{
  "experts_per_token": 2,
  "d_shared_expert": 128,
  "moe_layers": [0, 1, 2, 3, 4, 5, 6, 7, 8, 9, 10],
  "routed_scale": 1.0,
  "balance_bias": true,
  "lr_router": 0.000649,
  "norm_eps": 1e-05,
  "lr": 0.00202,
  "seq_len": 512,
  "steps": 4630,
  "dataset": "wikipedia_en"
}
Below are experts of layer 7 (counted from 0) of a mixture-of-experts language model. Rows are named router (the router's row for the expert), up (a neuron's input weights, with its number), down (a neuron's output weights, with its number) and show model dimensions 0-127. Each number is 500 + 25 x the weight over its row's rms, rounded and kept within 0 to 999. Numbers have three digits each.
After each expert's rows: "gets" lists some tokens that make up at least twice as much of what it gets as of all text; "comes before" lists some tokens at least twice as common just after its tokens as in all text. This comes from a sample of Wikipedia text that the model never trained on. Tokens count by the router's weight.

# expert 42
router:483490507476478504488509503529501508477523542472494557523501460472499525531518517501492490522517463501467455476537469480467537503514524519526483477498503510500470506510483504498465499572492475459521471475512466457482463515508531501490522487490513493511472488486496501434482467510490511549545484481462549524519520505530487521549518540522524475508528490498525523477488509456504496457480
up0:493490499466470535492447452471545539463551540503509553559521504489493496525492498491475527510520482516527483489508524471516525473547494538543507483480518485517480484516502477512499509489452478507513507505517507514491500504536485541498535515540501481469478477518526500539508445505503460484531438501470504495518491464503476480513479480455514512509498489509507472489480461485533513462493
down0:507522486511501498466547513498521512511535458479503549477479492488482490472533517459549524552487544504507508467511508545515501509520474450502492462512469499497490558497486467497487490503517528488479492479500467492489506539523456483481528523491529534452451492508476427491533510469522532479487497515506531483525498502485509520500454511472509513487476464493524485529541536472511517497486
up1:527491470480486523477484521509560465471520501504534505484538559496535514498461517467514503500490481494541452513470506487460481485511489472525522487520484502507490493498474453478502526417505498508487517489483474513470490492496459561475494476497531514463491520519501478521471477534450504503493485553513489500484515496556491532531502519539488493521479526496500531514519493557503514498491
down1:498543492485557498556487483485534518510522545478487514539496471505490480510526465491499493518480509503508531487519511503469548444521504503500462545484497504481524484478494490490479487486528491492505474475513525477501508460453490492510493487454457476502497478522535537473485468533491521496519525498456492532540524495546502439534460501528568519479524473527467484495499492490504482510480
gets: " it", " time", " years", " over", " season", " $"
comes before: " ", ",", ".", "al", " of", " was"

# expert 60
router:462500502449505469491528531505470504530543502501486489500508499513497515505501477540454503482483484534492450455521492488497460519481514538543483522517508499516477491481451437472499519508471498529512499503492451480481465551514503491513523503480517523503463521518528491459514502544468489526526478496474523509535552487535477507504503534504528511521494538479526532465451456511509467500481
up0:465548473500484524496492540551469477485519489516513545510530509476498507516490516505447523503514530503502517482506499517530466494494491474521491531479495474506466503538497512465516523463481471485492498508505550472515496488527493485528511530508480491487478490538534520537495446478497493545516470488519494539497464558496509497519488493478526480474485497511460456465513445461449560515492
down0:506487501522537445481526499532526455512503465490503498510488482497433509511496486498513464510482488481486508503444509522542475511506476458522524500490477480473541521485515562486497567495491522473504495495504469503544498458498489489536502540499500532480492516512460514462503515475520543543489512453551511457531523489529484506500487510484498527502472452502522507507505481472549496495498
up1:502532483502450496448507527490557468484502485499551448494503490477449523509443499496495461485503494515502481501498513479486506546478492497483532554514473495513523519505476471495496515493497471525465515496477453487468463506524538562487492521521530503475517519456489521508525458543480447530530506524468516478513541520509522489499531549475484484511514516478495514504523507509489507507519
down1:514468520484542498558511495482488531510511548473469556495491535527521475532547525510488477492542483490493506495477483515472534459514499513483471502442511485475493460466524529491472525460494446484486471475501533487500511516467488495466492528480470493507509500509539469514519493528504529482476478469554516515505544505507498443498460519504532510494491515482466499551528490504508490517485
gets: "|", "-", "==", " |", "===", "\n\n"
comes before: " ", ":", " D", " S", "=", " P"

# expert 11
router:513500463520492480448535500553531465497520510468518497497528450514495513533538500492457492509514465542483488460565463485484535456481509543526483475521473503533487513470474487536470472515487504499505510486488488462498476526524504492478540499483530481503443547520513483495490512497452517494521482470463505478517533503491516525554484533507522489478519509492544524486476498500525499496496
up0:498459484455482499529456485515504512488492497474539526515493533458489506545472526520491537517536521530530534465484524490539501467491539488513473501491488479522483484500515531496515513475481486498494534474504503509493482532518481491520543521537459473492548518511499515565484459500464480476516533514507523523471482450522472467508485501512480477446523536458456497490495520516461520488477
down0:506559486533518460488541489465494545508550465477481512509491480535497511501494461479532509527494463478525541472530492512518488489482458475492502516500489517483510507503512508496458554499480533467512487491486500448491518490495482470489460508497527472513498535522487498506456511513511554494453503467499564472539508509488529463478478514482527518517458473490475530488503530541500491543501
up1:484484503470468507451500529507497473493544518555546472462517466439507499504451483510505527516497471519537493515457496517457507509513513478512483541511480465480467507512538445497504534478488482483479536479529464469495525517501508555475513478501490496468487523495529482493522479487510489522456499496504490512538498498511549507513518526534485485496544481479483507491542470528517554489516
down1:488539496507532526545501498485510491516501508458485529545549561522488501501550533476552499492487521505473537499496489482509510459489508484476502543463530499500481510514485523519469518509487519496476452489493539514514492444486507489488528527506515472488512531465540459489477494526543496499518487454513474487455496516507455482526494489474551503506467488505443494476486455494496480507476
gets: " ", "1", "–"
comes before: "1", "2", "9", "3", "8", "0"

# expert 1
router:476481474455497494473542530543515456511506552507507509543499508504499512517515484538475506510508477495506497452522445499490493487482525522524471501498497502502503474480478457532498517534484442488489437490480498457500477537521507493525498469506508491483471477499522498441482478534499506539504467526479559508512520484496527535500506548508516514465505518485515575469497485513479509486480
up0:470510476469494507488493541493514484477509556482516536500510562485513473518484572490476496522498512534506500500499509482518473483458525486502472460455479510552445483501497461503516481476485480518468492529512531486484499498511494493528492526532487501512511510542551543524494439521490443502507502509513521533486495514489516523498460494463500502500532484495505508440525498485475539501459
down0:473490478508536433497519454544444488529497452510499501469473477537501516482525467528513499540508525478470503483477457524506505507527511519525519503508514474476566518516509515492486533486509555515506436493493507462508504486503511518498503487497505512484463516464488489457489531520551582490481495511508521478514494469528497518479474496492528479473474475503497495529492532518511499484495
up1:483513475475468540445494529522526488517494552515552518512505499468498514493470463505509454491503449491485485496478501450455497504500489503489516480503475519500533529514505474460527462496478510531528500498477445504451507527484518555513504456533503521474538485482496530497530515493468456541508494559474513494513499496531530480506497497494482499505501484476505551507522482553511517511526
down1:510544498491534484521486515501500502525508515471442512497473513521493495507540544502445513542487488515501550512510519552536493490518522488527481559471497520527503435440508492520487519483502472461446500500549563489537504487482468472513469518479492479520486505518499480458474506510527487490486501468530494523479512494482494521497484471487550525489500491515467505503468491480497505477465
gets: "|", ".\n\n", " as", " including", ":", " of"
comes before: " ", "==", " the", "===", " The", "The"

# expert 23
router:514487487455487528478521516516452484510535496485543535521511438470514575514511513497482499508515480506474511496492489471494495455534519544515478472503519466525523500478482486467465495540472503504504507480508512474459492510486516511532510516509538480447502499515504480519478450513457510509502477520468540541522498493479529547499463503530494487464512515459534526497465478471499466476523
up0:516457498481472522479445496484486498492505512493524546537481540490520533520456517496512489507490490522488502452487506471520521483483512489513505462460470479529463433515471516501489507480489506519495508531491547504515484499523482481526522506488484484477471513519557521542513494524472441555495507499501472546527511491521502503456528482471545482498493533523513454507536500502515514523447
down0:468528534515500475482535467489524478504496464497510489470497463494467499512494522505475483511484526508498467518529469485516493516522480499546425541545522498463545496527496552483490522492441520475497499507452477494461510493496507520492512514527565466520519519521453515481496501462489559506496523478479505487520495526492523511487448536477506517525453477503491516504496532507496526478518
up1:540519471526489469504507518501522474528507484497525502521512493489472525499463470522543476478531527478503442535476529477510487475479464507528521480509483505490484490542537451490507465507493466537516549483480472498487478505467490505537537520474497507471520547463499495484513434509472499506461495527498499505510523478480558559521512510489538451467505512466503513491500525506496512480533
down1:497456482468509511570518443469522504501509499526476522482501531471473541487522483502482506528481458501461540507494461556482551472482510496502515510455499522486546491455513547492473510479481512500509469494549538499528508479485465488498488510477488504529531504534487516519502496500527501513482504477522522528515498519494466463500499475557515489513500465497460503508500475521518452523457
gets: ",", " and", " he", " He", " she", " which"
comes before: " and", " was", " the", " which", " but", " he"

# expert 50
router:512509496490425503480529523504513440485548524490514503506528447485527515514529488511501519496464524546511496462521471492473496473488481512545454521499519495523496475511445478514440477553474502469515500492500485457495487524528525490496494511511544473458457493487523473513514479475494544501527489496471490508492514514510485511492516549499572496528513499503520511467486486512513525502483
up0:470466482467452502504463473496492528533502555488542480508507507480485510533500537491460480549504503557482525516500509500516458493473521503496499486458527494563476485522460490540535522465484496489497501539509523451549537493511508509494496541524515478467485512478510495541496467475510474469488498522466514508496514514493501543518482495494546469505510501527511474460488466490502528456481
down0:470531517541531489501538507521499535472506481476518504495475458499463495508500480521496523502451536496508509467506469507470484525526478509516479488503524490496518498476500516485491500493484528525490497485493486502518517497466478494465497497478555510511489447491465489489493483482528529496484490479537534503525556496513514505542427563446511550489462431499495539505496556482517520508484
up1:526500429515437509456504518467512487513527541498502500519525455495498514491474497485526515484487485526516499525500466558462482522479505471507531479501495524534535516526520499487503502479495506523482538476454464456445497521503505542484482498526504498483497535474497504498512545492433496503461489518473459487523498536522488504505524542474491503536523495472522554517492486508488516473510
down1:461513514497522489534502508471506500511514502472509505486485506517490508511501539535497453514434497495477537516497491506517493457481487500502458543450518503512507476460554492487495516513509488429501475489524557515494511505482479456525500521519520456571483499529504509513526470535487514494511470493531487503492481485480504490509502509483540487476442459474465529541548491506538500513512
gets: "i", "u", "or", "iz", "in", "g"
comes before: "ed", "ation", "ing", "es", "ated", "ment"

# expert 45
router:489450518500503481527499489516496473493513524455518520558553437537485513506502501510507518474456495514504474457518486485481530494528530465506473506488498451507482473477477477502518521529439506495478483482469485505508487527486512461498524475513523499461466521495545502493465488516475547499521491512506515505531522512496538523506496511553539488509520556485529510470457486481520452502476
up1:502502504521461466528500554502522493503509497490500513504516476536503513516492493503495501491437473554490495507456495490423466520481544506516481492504514501528510481514531435476521455474492485507470531507481496517510521548511448532476552486508479475471502515469504519466460497475491495510453493532486540476506509517503519499531508500524466497527513548519469537512511460525527503503496
down1:479469511533538471514532548469478468508533558494508562531521482543490489491513505467506520497504493487448518515476494484482515526491473507478467519461496527484511481460467516499478514460507507484521482489463544511517492518499497482540499515437529472515532512491483499515521499544539484529493473507473509475509463509493448475505493526489550499502477465528454532528517485509496482514481
up2:468459523544470488498506515480504509537482540496498500479536472491497527501550506489498480476490520498527524460541504534515469534479503487484509506525495514513534507512466524473523558560522516480495556501502484499482483480480526418496505477472501476514487496518516482460509515516502528499537449532514509464488514480508491525514501463473491504493498513485487533471473495505474439504444
down2:498545482490539519501528502485484517503546477517495513491482502471486513484515508486532501496504482462478510502573456472502511495443528483515508518535485524429492504518530493479525498491514484492508492483502524474450472472491459503516529506540477506518545521502504477455475502468550507510480477464496484525514523482556528488482457511469503510455522517498556487483535505511517536483481
gets: " of", " and", "ical", "ial", "al", "ing"
comes before: " the", " S", " C", " M", " A", " E"

# expert 32
router:501510526458460511496511494509518495496517501459491550515545498482505540523483461514489456469491491523499503489504471501464518493448538470507464507490526485527522468483488458531493487520495446482506496478481500495497513523510491480468530512538523496474500495529478501466484495541475496497518489496471546497483531512510475546528490513531547509470484564515512564495453518450525515466498
up0:474512502467461529454478497462497490498551504499501516491531485492468490480482509483479499528523481542514503473464515528509487469478521521516522516466530479521478476472494495523452523460508479511487500505520509495511528484504526489515525585483540502536459495524533555508501450540499437509497482498514519509497470536546483508476463497514521500483534508506497511466481541498472464488510
down0:509517501503509467496493496503513496517525475516506493465401517469505511511517482500503511523471525490497501471536480506512498517506501443502527480519488468510551521494523529487525508509495546474555483502512456512475558464530472486501452480495524503532475508492457496498494517514458534500507504481510517525531501490529503526455485545476520532503490421477512455504477513503513480497504
up1:494525503534463504507492485509520446494562500488494514488518533496477507472506538503518511507531541540542485485487477503414515518470527470524517481533472485517493481527509468505500486489452461539476483487494491480484521509492487481464480476503488514454534476478471488476501481509492447486436490491485502501525507545508523535519493524474530520517515507500495549520531502494535515496548
down1:493497490485530461526508507476487496488489516456451503518500456558488502495526503502488493505471472447486498526515532513506549451486475533480472514414503496518544469487498547501469526525511521455496535524517561502523480497463502462530530519521506494540495492521536489477537501519503519500481488476490473497517489479522491470495471492553521516525482495516508462501506494491496504520471
gets: "ed", "ing", "ated", "ted", "ied", "cted"
comes before: " to", " by", " in", " the", " a", " on"

# expert 43
router:480495471477476497468523534532522500501554500464477521530500497489487515522488483530499488472493506506487507477540489486454514467512546497540483536515502503535495518514469479494476510497507498457508497478516493481486465536522520487472528501454519511482490490524500481476485471471458529566571513495478495486511527507472471547548489494523518534455489491472536525452486514485506446490517
up1:510515507486461529453456510521553487506499509509525531514500488498487499488472496509488508508467507536480474519477524485445491509491510504522508499532474509488529536470507479447555466509483475503505563505483460472496494520483521568503510438511449503475492508482541507515481463495472464461442534518502510517525504508512511523496519473503478492525518540510545521510501481486527483513512
down1:491470499505520501509490485497498531501494481467507511523542497514494499527549501473495483550493505486456492477482515498523531492487520495509484532438532500502519488481506503520497541503482538436480489496514530525516497522485484471498491544481525487524503498500503487461503526559530476531504478456490524458475469510527510456489508476498584467506504475477450501536524483506538480468454
up2:540478516537423477515477488492505506459514500515421504515494466494521494515531440469500477484504499493492511514500520530493495499516492492537496514509499527502518477499473477472520485495530520477496553515474504540489472548476506483515517478473482508466500486487506501457481483447474562522531468532527528490521494488504500535505512519526526539513501523498524523482448511483490461536477
down2:464532520495546528496512515485467503498539518494524482496512517517493517499521487493530512477503530512487477501510458483510459488475503474534461514479474519513508460464531469513524496481492456453499527516493510459465551440513463515524487531541530555512499530533459496499444501522519502487529491476461458495516518514507502474447518520527474515468504460519497497494514529512516496531519
gets: "2", "1", "3", "5", "4", " two"
comes before: "0", " |", ".", "5", "9", "4"

# expert 49
router:510504492491490490469538554537526492478565538481490527520531483477464512517490511526494478500510462500509485479557485480492539489508535477542490524472498471485455514495478443517463473507438451482487486510491483500464483544513529513517530527485518511467494493518507492465507486530475493506536480471492516494512521478480484519532489569523511483459517509481532527503470483491512500522498
up0:481478515480461513520456539498502495471531497486504513538516503449493499525484506466473500505514481504508503499543549534540471485502506486521431477488501496493500489543492457477545487500467442488479527532529498528494482503531489482496536518517477511514507484497497525520478443488503499491505515521475532517467517491482534533460449496465494514510507502452533475527489526512509568490529
down0:448520524517502489499545478448514503525523429497531517477456455500510498473531512501498513508481506526482505458500516533493485541523487458488452506499453531481482490471483522486504513459542533485516439507505490498505496478543490445545485544517526483506515542525503477483464504496486508529524534496513524501517508498470499498514527510481523524487492449496513500484475554500510505503495
up1:504528487480494496508502562523551482537523535478523494506521499506467487492489487486492498489483490489489498491529494510480474530474513533521476485484498481481532482530508447500526504464517442508516483481462488515480463535506521555526480477499512490489462505445503466527541522506488502493467496563524474525507494481509499469479526492524502460486537544434521490477552513516534505473499
down1:488526444527513498507476470493513513510526547478490497490518529514472503497517513519475523497448529469445513491493501495488538488499506503513485538449512532497528459483533532522445520482465533512548538466537537460509494514473491461496498513481484486478526502532484456507491518517519495515478498502547552461523480508523452518517493502471530479495465494500463531485530480467492504502486
gets: " ", "1", "2", "3", " |", "4"
comes before: "0", "1", "9", "2", "3", "–"

# expert 17
router:522454492471481465488518563524513512512540539493480523538539494479478516498523498533488479490509514543536473480543494476447544460494522486507452510517453512537473493500471477503486483535472515474506511465474460483503489528538517510500534531492537495515485510504488472467513475496453503527528463502455493508499546487480526534503514517493516484469515504471520528468469488504497472487496
up0:488489470462482508475482482536507495486512509488510493533512563478468486547520533488484525508497483542495527503496528483494504464501517479535511508497495469506501454529476513536532554502480463439449495510538545530455493494472499494530531539546499457516480478510494514488492446505490446491524474473498529555509509481502537523485496478489510501496532520506504459477513485481488505493501
down0:472504521511519476489492484515484525514524450481505496490470469524440517502540483496498458531499489503488520424463508531543484511526448459496513486490489513505513528514506509455470516493506544523505516540509507484558502509509485516507511492518492476478529502491553495451444539464487569505505487515476510437506508474498509525482490509501491483507465484486515519500505526527516509518518
up1:526521467478480509448462522478545531502522497508505534487500509467476471478500509493512495448528513494485512510535506552459420487493550507510525478512484464516511473479502494467498491534471463491483536517468481473475495521477501561528521474496468514466486534507550452505469508505497519505509504503479487471475519498506517505505527515487543513482528487469524533501548507522520520494526
down1:491501496469522497512516471520519507520522549470492548541536526504500475487534494495491467538497480469493524498476469497487539482523483477490505546447532531516492459500528547518471518509483516433507483488544551531467488487471479496499498524477471450548487499492478534466496473541515444500489491538525534509493464518518486482512490493532521485491502487495459484512499497491505469485496
gets: " ", "1", "2", " |", "3", "4"
comes before: " |", "1", "2", "0", "3", "9"

# expert 22
router:493467463515485516493528522504520478504528530487516540547525437493486523505546511513492529503504477510482506478530483469476514485468526528513500551487482522492504514527444477520486530539440464468463484496471467503471460508498498490504536458480504516475464483494534514463457447543491545501520474519485487507522494502489481528522486514545526498486525504513504523471465484508508505474505
up0:469481490488425525518483502508475495499494534511508469516552474467488480560514490505466492557485526505518483539526529498528532449501494525509513480483508531549472477531480498539513490479512463476483485509497521520506487508532509529498499548531475458488489517479486515539449470513497461500542461493487545501471530496492518499486505469489505488513520459494528488464465492509500533497485
down0:509537506487524461482528477491511489479517477472565541502457451492457539504474519495488509511481541497535512522492477464482478533476468507497471500470524473478513488470527476457468512475502545514549493473485515494513503519501504533472521496527558507498503478557508484475456485494512573491507519479532501508538520478462520499515502511493521485489493479509502536459511530486487486486484
up1:494500482477464571484504530480526495546509501468491526477529482510485518441496522524522472494492514507495501497459510489455474513501491495499496482563503511503525534519524457487483478496504467485500517487468477473445526526504489561497501492519520518468526532504534472497472486517470458511485525512489525496525491488532529520552510496452494463525524493476520539494482433520519509481499
down1:469537477484524472549467517447478465519520531448522526534471505540471480488553516514504472532469516472469531493481526522568579477474478530491477511476474494495518505488544505521483503489514534494513509485487540501489512528524477504503491519494461505477507511525510551485499521528522466465492485496494484491479489501495505478507491494519530461491485460479464490533507470499513493484484
gets: "a", "ia", "ian", "o", "an", "i"
comes before: ",", "\n", " |", " (", " and", "'s"

# expert 19
router:517493478463464461459513496528538506504523500497483490530506477431496533534511510516498514496487489533509522484545466452497528521483529494501478482459470462514463495503509460481500500511469466505484523511491489465476492533490499479480506453492517517466505489473522520504503482519490558556530477497486533473480504496491528509514516573526548511494525492513524536472458504522516482466522
up0:512460508477448514513497497527501505487537554490495493529457554482474518500488563513502538522547487517502500515501497492495527466498512506486498519428518494492439503524487472530463508458495464543480514489530518488479537496509496471513514532532475496503456517504527526529490452521501463524533451489497486516498525517525499517496467500467507496528501497513478487486468513456464499481514
down0:489488500512561489516513466471523506483474472496520499428481482519477518499540482502548531479503504474489479504497481533510481523521478474526487499481464479484539532491478542511495538512525559518516490500460442494537506472536481472495489519518532500482478490496465516521472567503472563501486516462498520508556493468456494495506501492504510499510484461486505523506496497511500482535476
up1:513495466465459504444488542500537494525502525484508487470517496514495501501488549456484508493508470493517489497502514518463496498494492492524525450527499456500459504526496449486495507465533471482518502498467467496495495541514503579468463507520494516479542496476534496512480501473473468502452502508481498498530492503497542541530489524469479516541493515491502547509508544553513520482538
down1:508499507503512474552513504490542481499561553482485519544481525536500485490529486496507499520502502491463554502503522485515493477527531501455471548458511522520531482479508498515445527488457513467467557485518520485465469499479473450476530507492472498526501501473511471496522518497523518466524471479502506516528508540520525466523481498502513498490475497480487485525479469465471477508446
gets: " (", "\n", " \"", "(", " |\n", ":"
comes before: "-", "1", "|", "2", "S", "C"

# expert 36
router:519526523481482513469543522541484483498513523498542514551529451480517516511526505516478483490498483495517477473500479465509511500508542479522479545463497506476481495484484460490491495518489482466501483478469488503515492517527508491507491481485519471492461542452517509478503420541459556535491486523472510512484503495499475539507508558536497477507492498457544514531485476530499495454486
up0:515482469482451532498531488487480492515524535485506482517511555489461494476525483552472502554503506496482514515509510479489502435509549532519500525465480480485435457500506486528573515474474479491504486492504510503472490484518510520508499496515484484485443512513532508557494460505493491530499503530481501548492537469536497519472497458488502494543486514474510496506480517509523511490461
down0:495511498537524487521502496447508448515546423494538519452459480488451453516520541476512487521501500514495507496492499514501466548502516453501489524532483476470530510492501495502493513503511476517516507496483505515521539534481479486510514492507521519469483515503458487487490500494466548462513477496531536456546523462481519533503482520489502536528491487459504534487485519472542485532489
up1:528514509509473551458500511477544485526488505463526514471504540490556488504485477486503501523527507507509459483480489499431483503503541509518506489534454492512506500526494455532473484536480521521476499540447507500451481478473530547464483479481494492465504537517540535489505485488433530520478528515470503505506524490496501492509510498484502534511498516474549539495496491509511488467470
down1:460497468489554500556483498473510499502539525472472535517489531497484459492555538483483476552515508464485498538495531506500511478506489479492492499413502505465472466485521528494451504490511505496498493485507530536513524563493467492491522517496510482493498486519488486508520485517520507509529495470505537492463529499507509497474469498492560511537467441498479487537511476476485496516509
gets: "h", "a", "at", "i", "am", " Sh"
comes before: "a", "i", "an", "o", "ar", "u"

# expert 47
router:483484480469469508455532543527528523466549525452505565513559463469515545514495503532478463504519466526495473472517463490483513485506543490491480530492495486506466479490511489474490485524468495455512469503540491477463501514518505490486512505502521491505460528499555508487472491512481528523520479464465543475503531498494536556516495496526508480509540505484509524504462506495481484492502
up0:487505488445450503519514509501532462486522536492475507518506527494509525535513499503485496527476495522529529479543520526542529473533515516498482488472514480526499487536528433511494488484514455496504499508505527527475501532507465510489521532539508455508482468459541488532489453498497472475520471521483532513509475502527489513512479422489469450516497515526456507501488509521459508491470
down0:546540489475545476488511460500498444519536395461516507501464490492486528516527483507506520552512533478499515454473497525490451540532488471478494496523509497479514504469504490506518512488499523471523521515514458536514538490522498482481480547456532498492513513488480512479475529473536495501522479478475534473513491486470507487475493508529505534491500504477484516498476536506528508492505
up1:494515460520483517478499510502545494537546484515562501520511500501493450497494531454532527481515463507509466520491473517487482510510505477524512496509464458505521465469501442492519493494478490521510516447446477476460526498527496547484514490502517478457475510465540501494470493497468496510523502524471475461531456511508527509528512503510488507542512485502546545513516488543534495475526
down1:482487488513519464502519505504504450503504510469526538482473528497485527546512508507550508485493484490475531506492497532492516474473526476483481528445497469533521449459472469537468521518490519474503474500527560496512509534484505486501471512501485491491530456541536486487523521536526519523468504495478529499497468521508460489500483533492565508463455498502492473539538471477483526482475
gets: ",", ".", "–", " ", "1", ":"
comes before: "0", " ", "1", "3", "2", "4"

# expert 3
router:515501507485505489492534488544480495460543509481479552518534487505489525516518491527452517482498514527486530482518473475501541475503489516540461510477503499500478518502465476496502481516473512492498486459529504490519465547497490444484555490517519485493494490439495488465460478546471544500514501524462481469512562501515515561477503534495533498481515519489487528499503478507460471485530
up0:489474466460421525524476497532528512501484521495482508517501488471481529509506541495469538552481523530489511503527501504514480467498471503521506477465508492537483463497504510505501503450477487490491513489564471504482497517528500502495513545533545485491462498530518515552508427487497472505499503489492501524507496519529500518513483500443510499483478482525492474504519506533448564480482
down0:488509515526528461504521474479501494499515469513566476517509504482471512454494487500491507521517555479497476460529502508492436580491482499497505492497453528475541504515468511477499483481496553506490507488466482468493525504458490540485528507506497525499502498507478466483478539490491520509467482462556496499536532484511505530493480512505474495508487507448474518462497524533539528533527
up1:495472514479495512453499514503518510482501477517544521488518535434469484513499463499498493517490482516516487543503546464468519548487496484541523473568471518514523508517499480510507486445461458518504534505495453518461520534509514516525493480480509504461518542477515459485480495471469485464487496522456493479518506481509540541511499533497489494503482498482511529478551503493537485524525
down1:522529506510550505531480490492534488515481458504483488511507506503473482489529559466507489531456478466466525518512471500527498496483474489483509527390523504494487482487524545543521551500519495493490446489510547511507484502513505467510496543491484471484511496518493473480519519543514513515477521507474479532509468494476471488509520505499511491486527505476460491543504492471490521522448
gets: "1", "0", "2", "8", "9", "7"
comes before: "–", "0", "5", "4", ",", "6"

# expert 30
router:520448491474476484503523557524516495475522525479473510571506479474473511506512520520481506501493485495514467491509487465487519493479539473507474530459481474498488487528492450482449519539441482497481457475514495513513485528473490500535508485498518512464502518516511472487483463501458531518513468471479537517501533521487522547513517561546528486484520520505542529488469502493497485489516
up0:507468483488469511501490478491500494503503565517514529520549557461492511505481533486473515526483516536498537519515492484528527479523512512524494505482504468510438503477493506517529519460475439473506498497504563521480520508519525512494502489493512486463509505503506498529505433493466476524545471510491515567512492492529499526458452482496488512502507496515514461473463482494473496495448
down0:475507526520576483492501453493465492496525437492527445487491477501518518506553533513506495549496480475487474474508493483500489505521451493527484509495507488476545514473480546493513534461503571501489487498504446463489498488511464484500490521560501524518484527498450508459473521514492550488505517495532509475509512505491520493506462509491491495490508461489514505537514483515506522509525
up1:489463506489498542481480507475551487525481509486503533476469492486484517487482497537491504522502492463507490505472504506440466516489542487516497476491470457525524544522520439496509479527497466530525510486463479487508494542517501528508479491492563503463497504486522493480475521515441474481485468511489497496507474550487577507510495538504528499536514489495519526509546451514509528491522
down1:475531473488550505511520498496468488519522503490507532523543509542527505470546514466480454481493508471476516486534482512499550453483491497497513562455529521521494487511509531509452547464487503478480459492497549492515498525492457467483500528467488518498491518518515493490553516514518489532492501449534488500487505503511486457474515469484524512486488482539494483491481456472521488532465
gets: " |", ",", " –", ":", " -", "-"
comes before: " ", " M", " S", " B", " R", " \""

# expert 61
router:530500473462459522470515489543479465465546525479512556523502488454467541527504512501449465476485478528494465463503468503521488520468509481525495531510516511561466486487478482513469491527437462474515492484521482492492457537518538499495542540504514498502492494463517483495521475519482540510519487496500550487498489504500501509525537502521518496520500503467508532462467518493480505512491
up0:488490512492465542466499490516509466496511516507541569512491564457498491547487512494519496512503474493504522493483523494459489493529467495486527502505498454510469484544476507563531515503476453492538513485501521499501540527495525509501508486503522453476462516502514524515512463476464450508558502510464515514483489517515487514471462455451531476518528493516515486493478520515472499477488
down0:502542477516551446477490505513503504492571452499474525506452485500461499510498505516522515504490526474469482455526521504498485559506480481531525495471438466458532499486512514490503471472502529498517474462510490507508527470525496495520481557520531501485495505511488487449513518491498514501494516466534490516527520487476513509469471518470512501496483447505529525507484523543513539528469
up1:524500507487496539484493564505531476515512462465477551517523481516477501482457491500497480500482514529477501529461540480467495522451485480499525511558499465528495523479481459486505462499481484511463538480476466484466494515524506524501532512506536493479513533448479468493504532486460442498492514518466491466516519547533517510509530524483513510498505516501544497503539483531484520478522
down1:462516482481517490545494496515489498498511529465479543474477542535510498524545522493514466496508460468473523469556507534480493464504479523492469512441539508485530494466482533497514527519515507449519501515509538512498518510481439496497512522482512491496510499501491524528495501521547501518514488475508513519508501488496495480485479491452558511460454465498459514541519458493509464521458
gets: "ct", " st", " us", " serv", " act", " also"
comes before: "ed", "ing", "es", "s", "ure", "er"

# expert 33
router:535497460511463503473530537519491493502528547500497508504543488488486510531489485518503485492490499494470514450490479480506511494493519527498470533451481487497509503510477483464485521552457476479502480452485441467479455543495505501508500514470519470481461531521524518479462448518469532534525484528488550522491507517528489520518519541550532475475470483513527524510477486515485513503533
up0:504511477447460515537474505493511468488509551483548475509489516460471536530523545513523512521501514510527514496491521504465496449514551521491494499468479487574484464474504486530502514471485484466470512493474450521479483503480508503508476578510511490506459515539480528536484457483496471527503468506499531533508467516498488511509498482493496517525505492518523531483452493492480514513495
down0:500535488517545492462509441526533508487553488496508527492461523518465515501498499496477542533498521505493505528504489513477485519481465460524457492470453506445510504458524511451519515483495503496523503508489493479492533511459494499469512496473525490467515498504478500463454533509520510484549495451542533443496528483501523511528477512503535518488512478515537520470518521538493523463495
up1:501520472510486508474517568513539502505497488501527497498517521505500541499491452552472490496455450511523470506463500502466474500511510491484491513472473492524517536520447467466510495476528517496531480496468453471437482518495494518472506487488526466492506531505532479477506504505452463514479488530498517511506479493509544498531523571519538458501471516515493515544519493524512491500534
down1:462547474510492498530455482495533476513528528475457539542512483527516526510518525503508514489510498473497506535540522522507534494488476481505444526462485505493501465452440517505491541490482486495490528495537533514514514507479482457483513512491468523484508505514509483484555523493519482522494439493495508496520476506479492500508488488506566501498493497520472463541493454484496482539439
gets: "y", "a", "i", "er", "am", "ad"
comes before: ",", " (", " |", "\n", "ium", " and"